{"experts_per_token": 8, "activation": "swiglu", "moe_layers": [1, 2, 3, 4, 5, 6, 7, 8, 9, 10], "router_score": "sigmoid", "balance_bias": false, "init_std_router": 0.0136, "lr_router": 0.00143, "vocab_size": 11272, "tie_embeddings": false, "beta2": 0.95, "batch_tokens": 131072, "train_tokens": 709300000, "steps": 5412, "dataset": "wikipedia_en"}
Below are experts of layer 7 (counted from 0) of a mixture-of-experts language model. Rows are named router (the router's row for the expert), down (a neuron's output weights, with its number) and show model dimensions 288-383. Each number is 200 + 20 x the weight over its row's rms, rounded and kept within 0 to 999.
Before each expert's rows: "raises" lists some tokens whose logits its average output raises strongly, later layers aside. This comes from a sample of Wikipedia text that the model never trained on.

# expert 82
raises: "rid", "unk", "oir"
router,180,171,197,176,227,191,193,204,225,203,193,196,205,178,186,193,216,235,163,256,189,209,193,192,196,203,199,184,167,215,197,164,220,222,207,213,221,212,208,185,195,211,207,183,212,216,220,181,187,199,178,168,245,204,187,160,202,239,221,180,176,223,206,178,217,206,236,200,213,228,187,226,239,199,200,211,195,222,213,226,200,204,167,223,206,183,217,191,198,196,205,216,189,186,192,231
down0,198,156,201,175,182,199,236,219,233,185,206,194,180,166,219,155,182,208,191,227,183,182,199,224,169,200,215,207,168,198,207,208,199,189,211,179,158,203,213,205,202,208,211,199,210,212,205,165,201,202,204,193,155,186,199,185,199,158,195,195,233,200,176,196,223,192,187,227,195,194,217,214,193,205,183,202,221,175,188,207,172,179,194,228,227,174,182,216,168,184,186,172,168,214,186,241
down1,173,226,211,232,231,203,177,217,198,205,204,203,141,187,206,191,191,198,190,204,180,177,165,212,202,196,230,211,210,198,182,176,206,175,166,182,203,197,171,193,210,199,181,207,221,244,210,190,185,200,211,192,191,207,234,163,168,191,178,179,214,234,190,190,203,230,175,196,174,216,228,163,167,204,202,159,214,239,209,217,168,211,169,180,167,211,193,217,199,191,247,204,200,180,219,170
down2,151,208,200,176,194,225,190,195,160,209,218,228,206,187,208,215,216,190,188,185,189,195,202,212,167,187,227,214,187,200,202,192,184,209,194,203,218,198,160,214,236,212,173,200,211,196,195,206,207,185,193,183,192,252,235,167,210,201,220,185,190,194,204,180,208,204,224,204,223,227,225,173,209,206,223,219,187,205,197,199,192,142,218,183,227,193,177,219,159,217,226,166,176,207,199,202
down3,202,189,209,227,168,199,191,182,201,178,218,155,220,205,224,219,187,204,194,171,214,174,238,154,176,181,167,178,197,187,211,225,180,172,221,176,208,204,194,193,207,195,201,191,215,186,193,162,203,179,210,181,177,218,210,189,199,174,217,180,175,195,244,193,237,187,215,204,188,209,207,227,198,157,157,180,196,210,210,220,187,175,192,207,164,208,191,161,214,205,183,217,199,206,179,157
down4,170,173,214,187,208,203,193,167,206,211,176,220,216,191,199,210,216,185,184,218,208,198,221,207,200,173,189,202,197,220,187,174,220,197,210,190,169,243,214,173,168,181,160,200,166,184,215,189,204,193,226,176,196,230,193,187,200,205,195,213,212,210,207,204,209,237,209,216,195,214,205,194,179,212,208,195,161,199,249,180,206,183,224,219,216,216,211,249,210,199,201,162,194,179,221,188
down5,196,188,225,229,184,212,184,196,204,195,188,186,192,210,186,228,206,203,199,198,181,150,233,188,189,177,211,210,185,213,214,190,213,210,181,193,217,217,181,180,196,216,236,192,214,197,196,204,231,192,215,190,155,224,200,211,206,193,216,198,180,196,231,217,239,199,186,167,220,185,221,185,160,188,172,229,188,197,201,208,187,136,151,232,186,178,184,211,216,230,217,216,188,155,225,234
down6,185,171,202,196,194,207,205,227,221,214,178,215,203,196,240,207,202,230,212,213,184,191,210,183,178,180,210,199,167,232,218,180,207,225,231,206,237,179,216,211,227,177,196,219,212,180,213,218,206,192,184,193,198,203,177,179,191,210,192,175,222,168,232,214,169,229,192,218,197,195,160,211,214,154,207,227,180,208,237,199,198,205,187,197,205,183,211,205,197,202,207,193,217,198,227,166
down7,215,191,183,217,217,210,171,210,216,192,232,227,198,246,211,186,196,212,175,207,189,210,200,197,206,229,218,213,203,213,168,215,171,220,181,229,185,183,208,171,202,185,193,183,201,168,191,197,200,231,206,178,208,199,208,223,172,226,198,189,206,205,204,189,207,220,207,206,228,203,184,178,168,207,178,188,176,186,230,195,198,211,189,183,200,179,210,196,194,215,169,206,190,222,220,188

# expert 13
raises: ",", "st", "–", "."
router,163,179,222,221,218,225,210,185,210,172,168,170,192,158,175,226,192,213,177,192,203,205,244,210,247,164,195,194,222,220,187,181,161,214,233,184,204,211,197,202,222,205,220,191,237,203,219,212,190,185,199,207,228,210,188,180,188,203,216,189,177,214,235,215,205,208,177,188,237,179,196,197,225,182,205,217,201,213,205,199,196,187,158,223,197,212,224,212,210,204,204,197,193,175,212,151
down0,209,169,205,193,207,209,191,168,258,177,192,201,180,191,208,220,194,231,215,218,199,190,202,180,171,199,243,160,237,213,174,174,182,197,232,211,217,197,182,240,243,208,172,165,212,214,121,207,182,193,223,172,189,184,201,201,171,198,193,166,183,216,184,216,180,202,176,196,243,158,208,159,181,248,199,205,238,192,192,201,202,231,211,211,204,209,172,223,199,195,209,192,221,230,197,209
down1,202,209,241,189,210,205,203,201,201,211,172,208,201,208,215,192,192,220,171,228,182,184,199,188,186,183,152,215,190,214,198,211,211,236,205,205,186,195,190,204,169,200,209,211,219,202,223,170,219,208,176,193,182,175,207,205,184,179,215,195,192,196,226,159,195,212,192,195,189,209,201,210,207,230,202,201,181,187,210,210,213,185,188,212,190,179,173,248,187,200,241,177,202,170,197,239
down2,210,213,246,199,206,244,175,186,210,207,223,202,160,208,159,201,201,184,232,203,216,190,218,194,186,229,212,217,206,204,226,172,177,187,183,199,211,198,183,228,221,228,195,210,190,193,206,172,207,209,217,230,175,195,221,188,189,232,227,226,220,177,220,245,187,192,158,181,214,211,217,204,193,210,236,171,207,189,184,242,231,156,200,206,207,207,181,168,207,183,225,157,205,218,222,204
down3,224,192,191,194,219,162,140,197,194,212,218,216,199,192,206,190,229,245,216,201,199,168,203,186,199,164,198,231,226,157,198,219,216,175,200,228,211,207,214,220,230,185,199,211,192,197,192,173,215,209,226,188,221,167,212,194,191,195,198,218,183,178,194,204,226,242,165,179,193,182,228,208,191,207,227,186,215,225,210,194,211,201,219,195,208,198,220,212,193,190,224,190,221,168,210,201
down4,181,202,213,205,188,186,203,220,188,208,191,218,183,190,196,190,180,235,191,184,160,193,230,184,159,206,170,226,196,182,168,212,200,215,151,201,190,189,191,184,183,211,194,173,193,203,178,169,200,208,165,200,167,205,182,199,204,175,192,214,165,191,227,195,192,208,176,197,223,184,196,188,177,214,191,220,211,235,221,190,183,202,201,227,199,207,210,197,203,206,230,171,237,199,231,206
down5,231,200,226,182,192,191,210,216,239,172,186,175,175,185,185,195,182,184,215,222,218,192,191,174,188,181,220,232,182,192,203,179,208,195,161,226,169,205,227,214,187,205,222,160,201,209,190,233,218,210,212,217,177,209,221,188,221,198,182,207,217,186,184,192,166,209,172,175,214,156,186,167,188,218,231,230,217,175,188,201,216,175,186,188,197,157,187,187,196,218,247,218,204,211,220,187
down6,222,204,213,187,212,217,188,131,173,225,195,215,189,190,167,178,182,207,200,184,231,214,207,163,204,186,226,193,234,193,175,205,209,189,195,194,181,186,182,216,231,211,213,209,223,187,214,204,229,223,211,196,183,207,210,188,219,208,187,192,191,201,196,258,203,199,188,202,171,198,212,208,237,181,223,154,185,184,183,198,202,189,174,160,188,249,151,208,184,224,200,174,240,218,191,168
down7,223,197,245,171,206,195,199,181,166,164,165,199,178,185,214,192,207,178,198,193,213,218,207,226,238,189,199,186,184,174,222,207,188,227,231,168,193,192,187,204,209,236,190,217,230,225,215,194,198,219,207,233,218,174,207,240,172,223,193,190,221,228,180,203,176,181,207,219,236,185,186,193,199,208,180,255,178,188,201,173,201,209,178,221,197,262,199,190,225,203,175,185,186,190,191,203

# expert 102
raises: " years", "%", " days", " months", "3", " minutes"
router,203,189,196,212,208,196,172,207,216,182,201,180,169,189,186,205,200,227,194,178,193,213,227,189,216,166,215,198,213,207,198,182,222,216,208,185,210,175,185,193,227,224,216,153,222,210,194,199,182,181,192,210,218,227,183,170,165,187,238,178,194,192,230,199,192,195,211,163,213,190,183,226,214,181,158,215,221,203,197,219,211,212,155,226,186,177,186,200,195,186,181,225,240,191,195,226
down0,186,191,210,200,204,193,203,213,185,201,189,224,235,219,179,194,217,193,195,236,201,180,191,222,196,229,148,203,224,182,212,167,191,180,221,198,172,197,180,192,218,177,189,203,166,225,240,194,189,237,232,194,174,207,247,197,210,182,211,170,225,197,214,217,203,206,195,229,151,211,232,221,197,203,205,165,177,203,201,196,216,172,211,183,163,214,194,201,217,192,177,200,175,201,190,201
down1,204,199,243,196,196,212,216,212,208,221,211,200,201,165,161,160,204,195,222,188,174,188,251,198,201,200,224,195,191,205,195,256,195,203,170,184,172,201,234,220,201,217,211,175,269,233,213,202,234,179,173,198,194,224,221,228,197,213,208,219,227,209,200,165,208,178,189,200,210,182,209,224,177,175,194,231,192,205,217,206,218,192,198,191,172,200,219,231,154,197,209,206,196,171,213,219
down2,213,192,230,198,181,233,145,193,210,199,211,167,189,204,189,218,172,190,210,178,194,214,216,199,248,177,240,191,225,184,242,192,223,245,180,199,190,192,218,198,200,211,207,216,239,224,187,191,217,201,207,214,214,179,159,205,195,180,219,215,227,193,165,210,202,210,206,166,225,184,196,191,191,209,175,224,209,195,199,205,186,223,183,218,176,198,199,186,191,221,187,182,198,177,227,239
down3,163,221,245,160,201,171,209,215,174,205,206,235,186,248,202,160,229,180,203,186,243,209,208,178,213,224,214,191,191,215,193,209,213,171,179,177,165,221,198,176,181,193,160,212,193,186,212,207,244,203,207,189,191,175,192,203,197,215,194,213,162,207,184,209,229,211,170,207,158,214,225,186,207,176,214,180,211,186,183,195,199,179,179,227,189,244,198,204,181,190,229,132,194,213,185,241
down4,196,197,181,219,206,224,211,191,213,225,238,217,187,180,173,200,185,194,188,196,201,192,223,215,206,190,179,170,190,193,178,157,179,176,196,176,204,196,192,172,227,207,204,191,218,195,189,203,180,189,212,226,197,204,196,213,214,201,176,162,216,194,221,198,229,153,204,169,199,249,199,214,217,222,207,217,161,174,238,209,203,234,261,184,186,192,186,213,170,189,195,167,174,172,219,211
down5,205,208,196,234,186,219,178,223,182,195,196,182,176,243,227,221,216,163,204,203,205,192,232,208,181,170,197,196,158,222,205,189,229,193,208,206,202,208,246,209,206,204,168,218,194,201,202,224,214,186,170,203,179,198,197,170,224,199,209,181,230,222,173,205,200,203,162,226,223,214,171,184,188,191,208,205,211,228,211,208,198,211,197,204,202,164,184,207,205,229,181,180,161,216,220,178
down6,248,236,192,190,151,168,158,256,185,172,184,207,198,198,174,205,199,185,197,194,209,203,180,213,191,198,180,223,201,200,169,253,161,215,205,177,166,193,211,203,182,216,214,209,180,215,177,199,193,221,221,168,231,183,175,207,204,221,227,199,208,189,189,229,187,188,201,175,181,221,195,224,187,215,178,212,208,218,210,198,166,167,207,216,164,148,159,198,229,203,206,225,229,198,203,164
down7,201,220,194,232,212,205,208,208,211,214,169,201,192,202,204,186,189,195,210,230,226,202,180,153,261,216,180,148,190,205,222,219,214,225,203,176,218,169,228,188,216,220,243,207,213,193,197,202,191,219,231,175,236,208,190,166,179,183,179,217,193,224,202,211,171,235,210,214,215,194,168,163,197,232,196,206,199,199,171,230,237,195,175,218,179,211,193,180,214,236,210,216,174,165,187,191

# expert 46
raises: "Note", "Ind", "Al", "W", "And", "In"
router,170,210,186,193,224,172,246,213,206,188,156,191,193,186,183,182,205,189,171,225,189,210,256,220,215,208,171,207,222,198,186,176,174,196,206,227,195,205,206,161,189,168,200,193,217,196,229,161,201,167,176,194,221,228,187,207,206,229,188,210,199,171,208,191,182,203,212,200,198,186,186,204,240,195,194,193,199,196,190,177,191,205,160,251,184,229,252,182,165,200,176,213,194,208,230,190
down0,181,178,172,196,193,167,205,172,214,191,169,200,179,189,199,200,226,220,200,193,195,199,170,188,179,216,233,220,174,176,201,221,209,214,199,220,217,191,189,186,193,206,238,194,209,219,175,209,216,201,208,164,193,215,204,192,166,192,163,228,157,168,211,173,196,220,181,228,205,182,203,161,212,211,214,204,186,190,231,194,175,190,178,142,209,228,202,189,200,201,205,235,174,235,214,197
down1,221,185,160,195,198,202,185,218,191,210,204,201,222,204,209,203,184,179,167,159,165,213,211,187,220,191,180,233,211,219,205,231,193,192,202,247,162,212,195,167,181,202,210,186,229,214,176,187,177,198,196,182,226,168,156,190,211,185,173,195,240,193,203,194,173,187,208,223,236,184,240,199,216,228,210,186,213,190,192,208,232,208,184,210,183,191,180,192,220,208,206,215,229,195,219,209
down2,195,175,191,184,188,196,202,191,218,243,230,198,212,196,184,230,203,213,198,247,170,162,246,186,192,185,199,182,185,208,168,193,180,201,192,210,196,196,205,198,184,209,239,198,195,157,178,199,211,187,203,226,213,189,188,196,206,233,171,177,206,207,191,251,222,188,214,208,174,175,180,207,177,206,205,196,187,189,174,188,178,216,221,227,205,201,178,182,206,234,199,194,220,218,183,178
down3,223,202,206,229,204,186,188,205,191,206,197,192,160,172,204,178,179,190,171,209,208,208,221,214,156,214,208,186,216,177,193,194,191,185,221,204,231,220,189,155,201,201,177,197,197,239,209,169,180,220,157,223,217,207,186,208,191,219,222,202,187,185,172,212,249,211,201,206,177,212,187,166,189,196,206,171,161,224,205,195,207,211,225,171,187,211,206,178,199,228,211,206,222,192,170,207
down4,208,224,215,228,206,168,200,202,167,202,204,220,192,220,186,194,178,202,201,204,189,202,204,223,176,234,209,188,204,239,184,210,186,215,179,216,194,219,228,178,210,203,205,170,184,165,183,215,217,205,176,200,208,161,195,188,226,225,215,218,197,202,170,185,210,167,224,220,188,247,201,237,216,187,229,202,196,197,216,211,217,207,162,181,163,198,228,168,198,201,224,219,218,198,179,219
down5,234,204,223,236,164,235,197,194,219,180,164,175,179,189,187,197,166,190,177,201,196,221,197,205,170,196,200,196,188,207,181,191,200,236,224,214,225,146,214,203,220,201,191,184,229,232,180,192,212,189,144,218,186,203,202,193,234,182,205,196,172,185,214,173,199,231,196,212,202,205,172,184,209,194,183,207,218,204,170,195,208,181,197,191,214,222,176,199,168,212,192,203,229,207,240,194
down6,219,191,188,243,203,224,209,160,204,200,236,179,182,198,193,184,202,199,209,197,170,222,192,215,181,129,213,198,195,212,197,181,167,212,191,202,206,204,164,215,243,212,186,198,192,236,185,181,227,186,237,221,173,190,227,167,189,205,212,229,231,205,205,182,194,225,208,196,208,196,228,222,227,197,202,213,203,194,225,214,216,237,206,185,220,152,176,185,219,191,211,211,225,204,204,211
down7,232,176,220,206,204,194,212,222,179,189,202,204,216,205,200,235,185,246,189,179,170,232,203,202,181,184,183,205,192,165,190,216,200,196,219,183,161,199,221,211,173,230,239,175,191,205,191,199,161,209,221,191,183,187,206,216,172,223,194,202,222,208,177,208,232,177,204,208,208,195,197,210,221,199,183,204,205,210,214,200,178,193,222,196,199,188,203,195,214,180,229,220,197,180,207,179

# expert 45
raises: "one", ".", " and", " that"
router,210,198,227,209,204,191,223,219,185,180,170,168,200,172,207,206,221,243,166,234,191,189,217,217,194,175,180,208,189,201,197,192,183,219,201,232,204,181,188,169,160,196,197,188,203,207,207,203,210,174,220,202,223,208,168,197,199,232,178,165,189,204,205,184,205,177,241,234,191,208,197,223,215,177,187,240,198,199,192,201,206,246,179,208,211,189,224,199,197,225,211,181,210,192,194,209
down0,206,206,183,214,189,183,188,192,196,194,181,184,177,174,204,210,220,207,248,174,201,197,170,203,213,187,206,214,207,193,223,223,187,207,200,211,195,151,185,229,182,207,182,212,208,202,215,205,184,189,191,185,209,203,189,169,176,183,157,176,219,171,199,214,191,193,173,215,170,177,214,188,188,181,240,190,212,178,171,212,191,190,201,188,212,175,212,168,187,183,198,182,183,232,223,198
down1,209,167,210,179,198,201,180,193,200,211,218,215,217,206,202,197,229,220,226,204,200,142,213,191,237,200,230,204,190,162,202,204,189,163,164,208,203,225,193,232,182,223,192,204,184,203,222,165,206,194,213,192,193,195,207,161,188,169,167,188,158,200,202,232,190,190,205,213,234,195,188,181,198,212,191,238,206,206,196,190,223,180,203,183,209,186,208,200,181,217,175,208,195,161,199,199
down2,133,211,221,201,159,187,216,166,213,209,181,210,185,217,186,227,158,198,186,185,211,168,198,219,199,173,175,201,205,179,197,202,198,179,232,196,202,198,215,210,202,201,196,204,201,201,185,208,194,203,204,195,216,194,167,207,194,207,186,174,179,179,162,222,203,232,230,170,190,191,213,218,181,216,198,161,181,215,193,180,181,177,198,218,204,182,206,184,207,212,208,154,162,189,199,204
down3,220,201,178,207,169,218,221,195,220,224,178,193,193,220,211,170,189,208,178,196,196,189,188,211,211,208,212,152,162,213,184,207,215,200,215,197,175,183,187,190,201,221,205,207,206,207,205,218,229,211,208,180,181,189,202,193,189,166,158,194,172,194,190,201,228,175,199,215,204,215,179,190,181,185,163,175,196,206,212,240,190,227,211,189,195,207,156,167,204,203,233,198,183,185,172,235
down4,164,167,158,207,201,204,180,204,238,185,220,180,191,212,165,225,210,207,224,185,212,221,215,220,240,183,174,160,180,178,176,217,228,228,171,210,212,203,194,206,229,215,206,216,183,214,226,179,177,218,212,219,188,183,187,233,215,185,219,187,241,239,204,187,181,172,189,198,236,205,192,213,198,212,234,196,221,221,200,198,170,183,161,232,195,222,221,236,189,167,211,217,212,172,220,241
down5,201,208,196,172,196,183,226,202,174,176,229,178,203,208,166,165,182,179,191,181,197,195,163,207,177,174,221,221,160,216,197,165,188,203,152,193,192,172,187,210,236,199,199,209,218,184,172,206,204,217,187,229,234,191,208,135,187,202,217,201,213,181,195,180,170,239,182,186,217,160,177,192,209,186,232,191,193,200,202,201,228,232,185,223,212,173,222,204,163,203,186,201,213,196,177,221
down6,187,200,235,165,196,234,208,180,204,181,191,197,185,204,220,201,207,208,200,195,217,201,201,197,195,217,217,191,178,254,182,177,205,208,217,194,195,202,226,229,186,240,163,194,205,186,185,207,223,192,215,211,212,220,207,190,246,216,218,214,212,233,192,187,178,214,180,221,229,197,198,207,185,197,219,192,217,186,205,189,172,242,196,211,189,219,172,175,168,218,252,205,170,147,209,203
down7,219,200,163,207,191,233,202,219,191,206,194,191,167,218,175,181,179,174,171,200,182,211,227,221,193,214,222,210,180,173,214,259,179,218,196,204,197,199,187,187,186,227,184,211,194,136,151,218,199,220,176,177,189,137,145,186,205,186,197,195,230,202,195,195,215,236,221,202,161,220,181,200,207,207,181,226,194,185,240,219,187,220,177,190,259,172,175,198,191,187,190,180,192,190,193,220

# expert 35
raises: "ones", "ask", "ath", "uns"
router,206,195,209,220,225,185,208,209,219,221,170,185,212,202,198,188,237,177,175,219,200,188,224,205,234,197,191,187,213,228,175,188,165,206,205,225,195,196,202,192,189,205,203,195,202,240,178,159,221,222,232,203,230,206,202,164,181,192,210,154,176,198,212,217,207,186,227,209,220,184,184,199,227,170,207,201,172,185,226,249,201,246,157,209,196,200,209,205,174,188,182,194,184,201,193,218
down0,182,176,205,182,169,181,230,222,198,204,197,209,199,195,209,218,214,208,197,199,182,190,219,196,187,202,230,180,162,183,190,243,194,199,194,201,216,197,232,198,214,237,198,232,204,171,154,200,198,188,197,234,223,191,193,188,208,192,215,234,180,219,196,203,215,177,207,206,225,183,191,192,181,219,169,233,225,187,208,189,219,202,174,181,179,216,209,184,212,176,202,179,192,192,208,198
down1,194,219,207,190,222,228,184,209,202,200,180,202,200,169,230,203,223,197,211,200,206,194,213,202,202,219,165,183,212,213,160,233,206,205,194,188,157,182,203,228,217,174,194,209,217,206,175,156,203,196,207,206,219,226,203,210,204,199,225,192,203,231,202,186,211,193,197,211,192,195,210,214,191,189,211,199,219,180,169,210,209,204,196,186,208,189,184,199,188,199,208,187,225,193,166,186
down2,172,204,203,186,191,215,214,239,225,196,238,230,211,177,228,193,200,205,166,243,212,212,203,196,228,220,232,201,211,184,205,181,199,180,191,198,203,202,188,173,237,191,216,214,226,187,240,209,207,153,201,239,175,149,195,172,182,212,177,175,215,185,235,188,197,210,194,215,204,194,226,197,197,192,181,224,186,218,197,198,186,167,209,240,173,205,195,211,216,201,189,203,189,210,203,162
down3,195,183,170,202,190,199,208,186,220,190,195,186,215,218,223,207,184,216,185,226,189,184,230,186,203,220,171,178,181,210,186,227,239,166,182,231,201,200,189,159,193,177,205,228,204,189,227,195,179,193,186,202,165,175,224,178,218,168,172,200,194,197,206,193,205,175,220,205,239,175,218,195,188,184,205,196,211,198,204,168,178,199,210,254,209,184,216,166,200,198,202,222,215,202,190,212
down4,186,185,146,167,213,216,202,187,193,204,204,172,174,196,210,213,222,202,216,212,242,158,210,221,208,184,195,218,181,212,206,168,225,214,186,202,164,192,207,211,234,160,207,208,178,211,210,190,218,214,205,184,182,210,201,185,248,202,206,214,182,210,206,238,200,240,189,217,213,182,168,209,184,207,196,186,206,224,173,256,212,225,206,189,182,187,196,252,224,189,206,183,238,224,167,212
down5,198,200,190,203,158,187,245,201,170,202,228,185,222,194,211,154,227,219,210,207,189,193,143,195,205,185,207,201,212,227,212,205,210,200,197,204,181,193,173,222,181,198,221,173,209,203,193,184,206,185,220,205,204,203,159,191,205,194,198,199,223,200,223,192,234,171,186,199,202,204,220,177,189,222,220,181,219,179,224,206,207,175,198,204,218,205,176,193,182,190,178,172,220,174,242,231
down6,193,184,222,206,198,189,218,183,189,237,186,198,204,207,191,206,195,210,178,211,221,223,226,228,244,197,183,193,212,225,168,206,192,177,203,211,218,182,190,209,161,178,208,192,178,219,202,184,198,208,196,219,190,230,172,195,211,201,174,202,195,197,234,199,191,186,173,206,208,189,199,198,213,221,203,230,224,208,189,223,221,194,201,189,197,260,187,174,181,205,195,177,228,219,206,194
down7,184,175,215,169,216,221,207,189,223,171,171,237,214,207,217,182,175,197,187,207,194,209,191,207,203,214,251,175,200,190,212,208,233,222,175,213,189,217,192,170,214,172,202,211,206,233,182,201,183,179,192,207,191,180,219,211,224,190,227,244,222,154,198,184,189,212,255,195,196,199,166,203,186,188,200,229,207,232,190,181,220,193,189,188,216,168,178,252,219,217,208,193,198,212,180,200

# expert 116
raises: "br", "ibr", "ig", "ber"
router,196,198,205,211,213,135,205,213,198,178,180,183,168,161,183,185,237,250,163,216,175,205,247,207,175,203,246,195,189,239,179,195,182,186,236,241,219,201,188,189,203,193,209,201,221,224,211,196,221,196,185,191,245,226,194,193,172,242,221,186,170,185,177,186,193,204,223,228,197,212,222,201,196,197,205,199,168,212,168,235,226,180,182,184,212,203,215,177,213,179,192,164,166,209,205,155
down0,190,173,189,205,163,235,203,173,226,217,212,196,185,184,255,234,201,184,195,227,236,206,196,183,188,149,173,170,193,200,202,189,205,211,189,231,211,191,210,248,219,216,180,165,170,177,192,166,193,178,207,196,195,205,215,244,181,182,198,200,201,197,204,206,188,202,182,202,198,199,200,210,205,171,197,202,197,186,227,183,216,214,191,168,167,172,207,200,169,216,177,217,226,202,198,219
down1,208,187,217,198,202,208,230,193,194,237,180,204,216,179,251,236,182,198,172,189,170,200,200,196,210,211,216,175,249,214,224,195,170,214,249,228,213,179,218,172,222,212,189,204,193,193,261,182,160,228,186,190,178,193,190,179,213,177,210,212,237,162,206,193,187,184,214,169,174,224,205,217,169,213,221,198,222,215,242,172,197,183,205,221,169,242,191,178,228,204,203,192,193,196,227,218
down2,214,192,228,206,187,213,204,198,221,214,186,183,197,170,231,200,171,193,204,233,246,180,186,177,187,233,228,210,219,223,185,213,190,264,222,176,195,224,203,207,174,200,210,195,176,235,189,208,194,187,136,247,197,206,185,212,189,215,165,206,189,176,191,211,213,198,188,205,204,202,193,211,209,214,207,201,170,176,222,195,195,173,194,168,233,208,198,172,184,195,175,206,215,231,200,201
down3,195,248,224,194,189,176,221,202,159,251,187,214,192,173,194,189,182,204,254,190,190,193,179,199,180,204,264,202,185,218,177,175,169,221,195,187,194,207,177,174,191,211,193,218,202,199,182,181,184,189,218,207,189,209,213,203,212,247,193,184,232,200,190,211,191,223,193,187,208,223,223,195,168,169,190,235,171,189,185,181,226,214,206,202,201,190,218,198,240,179,183,209,198,199,176,178
down4,176,224,213,211,187,219,213,163,215,219,227,176,191,208,223,182,252,206,186,180,198,139,212,200,198,181,236,201,234,210,198,184,179,203,163,198,209,185,233,200,217,204,192,227,166,207,203,198,194,242,177,203,200,187,228,207,186,200,186,188,191,196,185,184,205,212,175,176,191,220,222,204,206,195,203,211,196,211,190,169,221,216,225,228,197,236,203,197,187,201,195,181,188,192,166,194
down5,215,188,205,186,203,201,190,185,180,176,191,218,189,194,201,190,149,203,228,222,209,217,210,206,171,225,184,207,185,218,233,263,197,193,201,231,221,240,188,206,216,186,198,169,194,209,195,165,223,230,228,186,211,206,180,210,241,216,197,211,208,199,187,206,223,183,194,215,172,172,170,227,192,201,190,232,197,213,191,211,189,181,194,196,219,208,213,201,191,214,224,197,195,205,191,254
down6,244,247,215,169,216,189,181,215,232,185,186,216,210,201,233,220,168,182,211,208,199,180,189,214,212,173,166,178,220,158,177,185,203,201,149,236,175,198,215,237,215,206,220,177,196,186,170,222,184,198,189,218,182,223,240,186,215,208,177,183,177,203,197,213,213,208,198,200,189,178,217,228,202,190,209,207,206,221,143,193,228,203,184,207,144,199,196,230,213,183,189,205,205,193,194,175
down7,211,172,218,207,193,231,226,195,229,190,206,187,186,208,192,215,191,181,200,189,175,194,204,206,213,214,188,221,206,201,222,193,190,199,227,216,184,173,208,175,191,227,198,205,206,247,232,188,163,194,213,170,229,197,220,188,198,235,180,204,200,226,187,192,202,185,218,203,247,213,190,198,194,169,195,209,185,148,206,238,215,214,229,175,200,202,199,210,235,200,184,185,201,162,201,228

# expert 8
raises: "a", "as", "ar", "The", "amb", "D"
router,190,197,162,218,257,186,218,204,186,210,185,179,205,170,191,179,183,206,169,226,193,203,246,209,186,192,195,194,180,254,205,186,237,191,208,252,202,218,197,175,182,213,218,173,188,211,201,206,209,166,199,203,237,225,204,199,216,203,221,198,176,212,203,186,211,194,216,226,211,202,186,231,212,190,207,190,199,209,168,217,183,215,166,196,221,214,203,212,215,190,181,172,215,169,233,178
down0,167,203,177,228,211,196,199,189,168,215,158,181,193,205,195,214,205,209,193,206,210,191,235,185,190,227,172,210,197,196,218,214,165,173,220,163,221,182,192,222,208,183,188,197,198,213,205,206,184,166,197,231,214,219,171,203,180,214,187,189,191,179,225,202,201,182,233,161,195,170,230,226,236,206,179,198,228,171,191,197,207,198,213,210,256,186,208,179,206,220,175,211,216,213,216,200
down1,203,203,178,193,224,192,227,205,187,210,172,211,201,195,167,190,211,187,203,192,201,197,231,171,190,210,158,224,168,204,164,202,191,163,177,247,244,204,182,225,152,201,199,229,195,196,192,186,214,221,188,219,218,187,210,174,210,191,169,182,203,214,214,191,184,194,227,175,213,213,176,178,196,205,211,201,195,199,166,153,212,174,190,215,201,185,241,200,195,215,205,179,204,181,176,214
down2,185,191,174,209,221,175,229,185,170,214,183,201,187,198,206,208,223,197,166,182,174,185,206,171,197,206,208,195,252,202,215,188,187,196,217,214,235,167,197,187,181,207,204,204,218,195,212,205,199,177,213,229,201,197,211,179,193,233,175,172,210,198,172,221,202,221,200,243,191,214,190,213,216,195,180,197,170,160,206,175,193,221,240,223,210,203,201,191,231,216,185,204,208,215,186,211
down3,187,233,177,218,199,230,221,175,217,202,220,188,176,153,218,203,212,202,220,218,196,225,187,184,236,211,200,229,206,248,177,204,211,219,176,258,193,218,183,185,195,192,232,209,203,196,149,202,195,210,197,222,186,217,215,176,182,203,201,216,196,226,223,167,192,233,243,231,199,214,229,207,215,219,205,238,185,197,207,170,224,243,207,186,206,201,179,195,206,214,181,172,243,206,198,221
down4,192,218,212,166,216,189,235,184,235,175,208,209,197,214,206,226,179,173,179,202,188,198,184,241,173,154,203,193,188,196,186,239,227,172,238,201,194,155,201,205,219,259,161,196,233,195,208,206,216,162,157,199,186,200,185,178,210,196,180,184,214,169,200,200,200,213,205,183,186,207,223,196,183,203,217,194,207,179,185,211,206,216,192,200,203,206,203,200,192,199,218,201,169,204,197,221
down5,199,214,178,191,177,214,223,220,208,218,166,225,193,182,217,206,162,174,197,207,200,156,187,211,186,206,173,189,215,208,182,215,211,191,233,226,181,222,186,212,213,230,197,215,194,221,214,198,175,201,237,190,211,189,183,211,208,206,189,190,209,170,180,225,245,205,191,235,206,165,207,151,230,174,229,183,194,177,189,200,175,176,167,208,214,228,171,184,194,200,199,219,208,185,184,205
down6,211,185,208,179,197,202,202,195,200,208,241,214,190,240,197,218,185,200,181,211,182,204,165,237,198,165,206,148,219,215,207,201,179,194,213,221,180,211,193,187,214,230,191,217,214,198,216,234,240,185,191,228,217,177,170,187,204,220,177,182,190,174,212,203,214,214,180,225,228,227,203,201,207,179,188,217,194,220,206,188,210,213,208,221,233,204,183,157,166,207,236,188,223,175,184,233
down7,205,240,193,206,197,195,188,180,187,207,170,206,198,213,221,196,216,194,197,200,191,167,221,184,151,197,206,198,155,202,183,198,189,223,199,195,221,182,208,176,177,223,225,204,163,216,194,191,193,196,224,179,163,225,210,203,199,188,196,189,233,213,203,202,182,256,226,223,223,198,229,166,210,181,200,196,178,202,177,193,220,218,196,222,206,184,182,221,206,152,188,207,185,210,207,214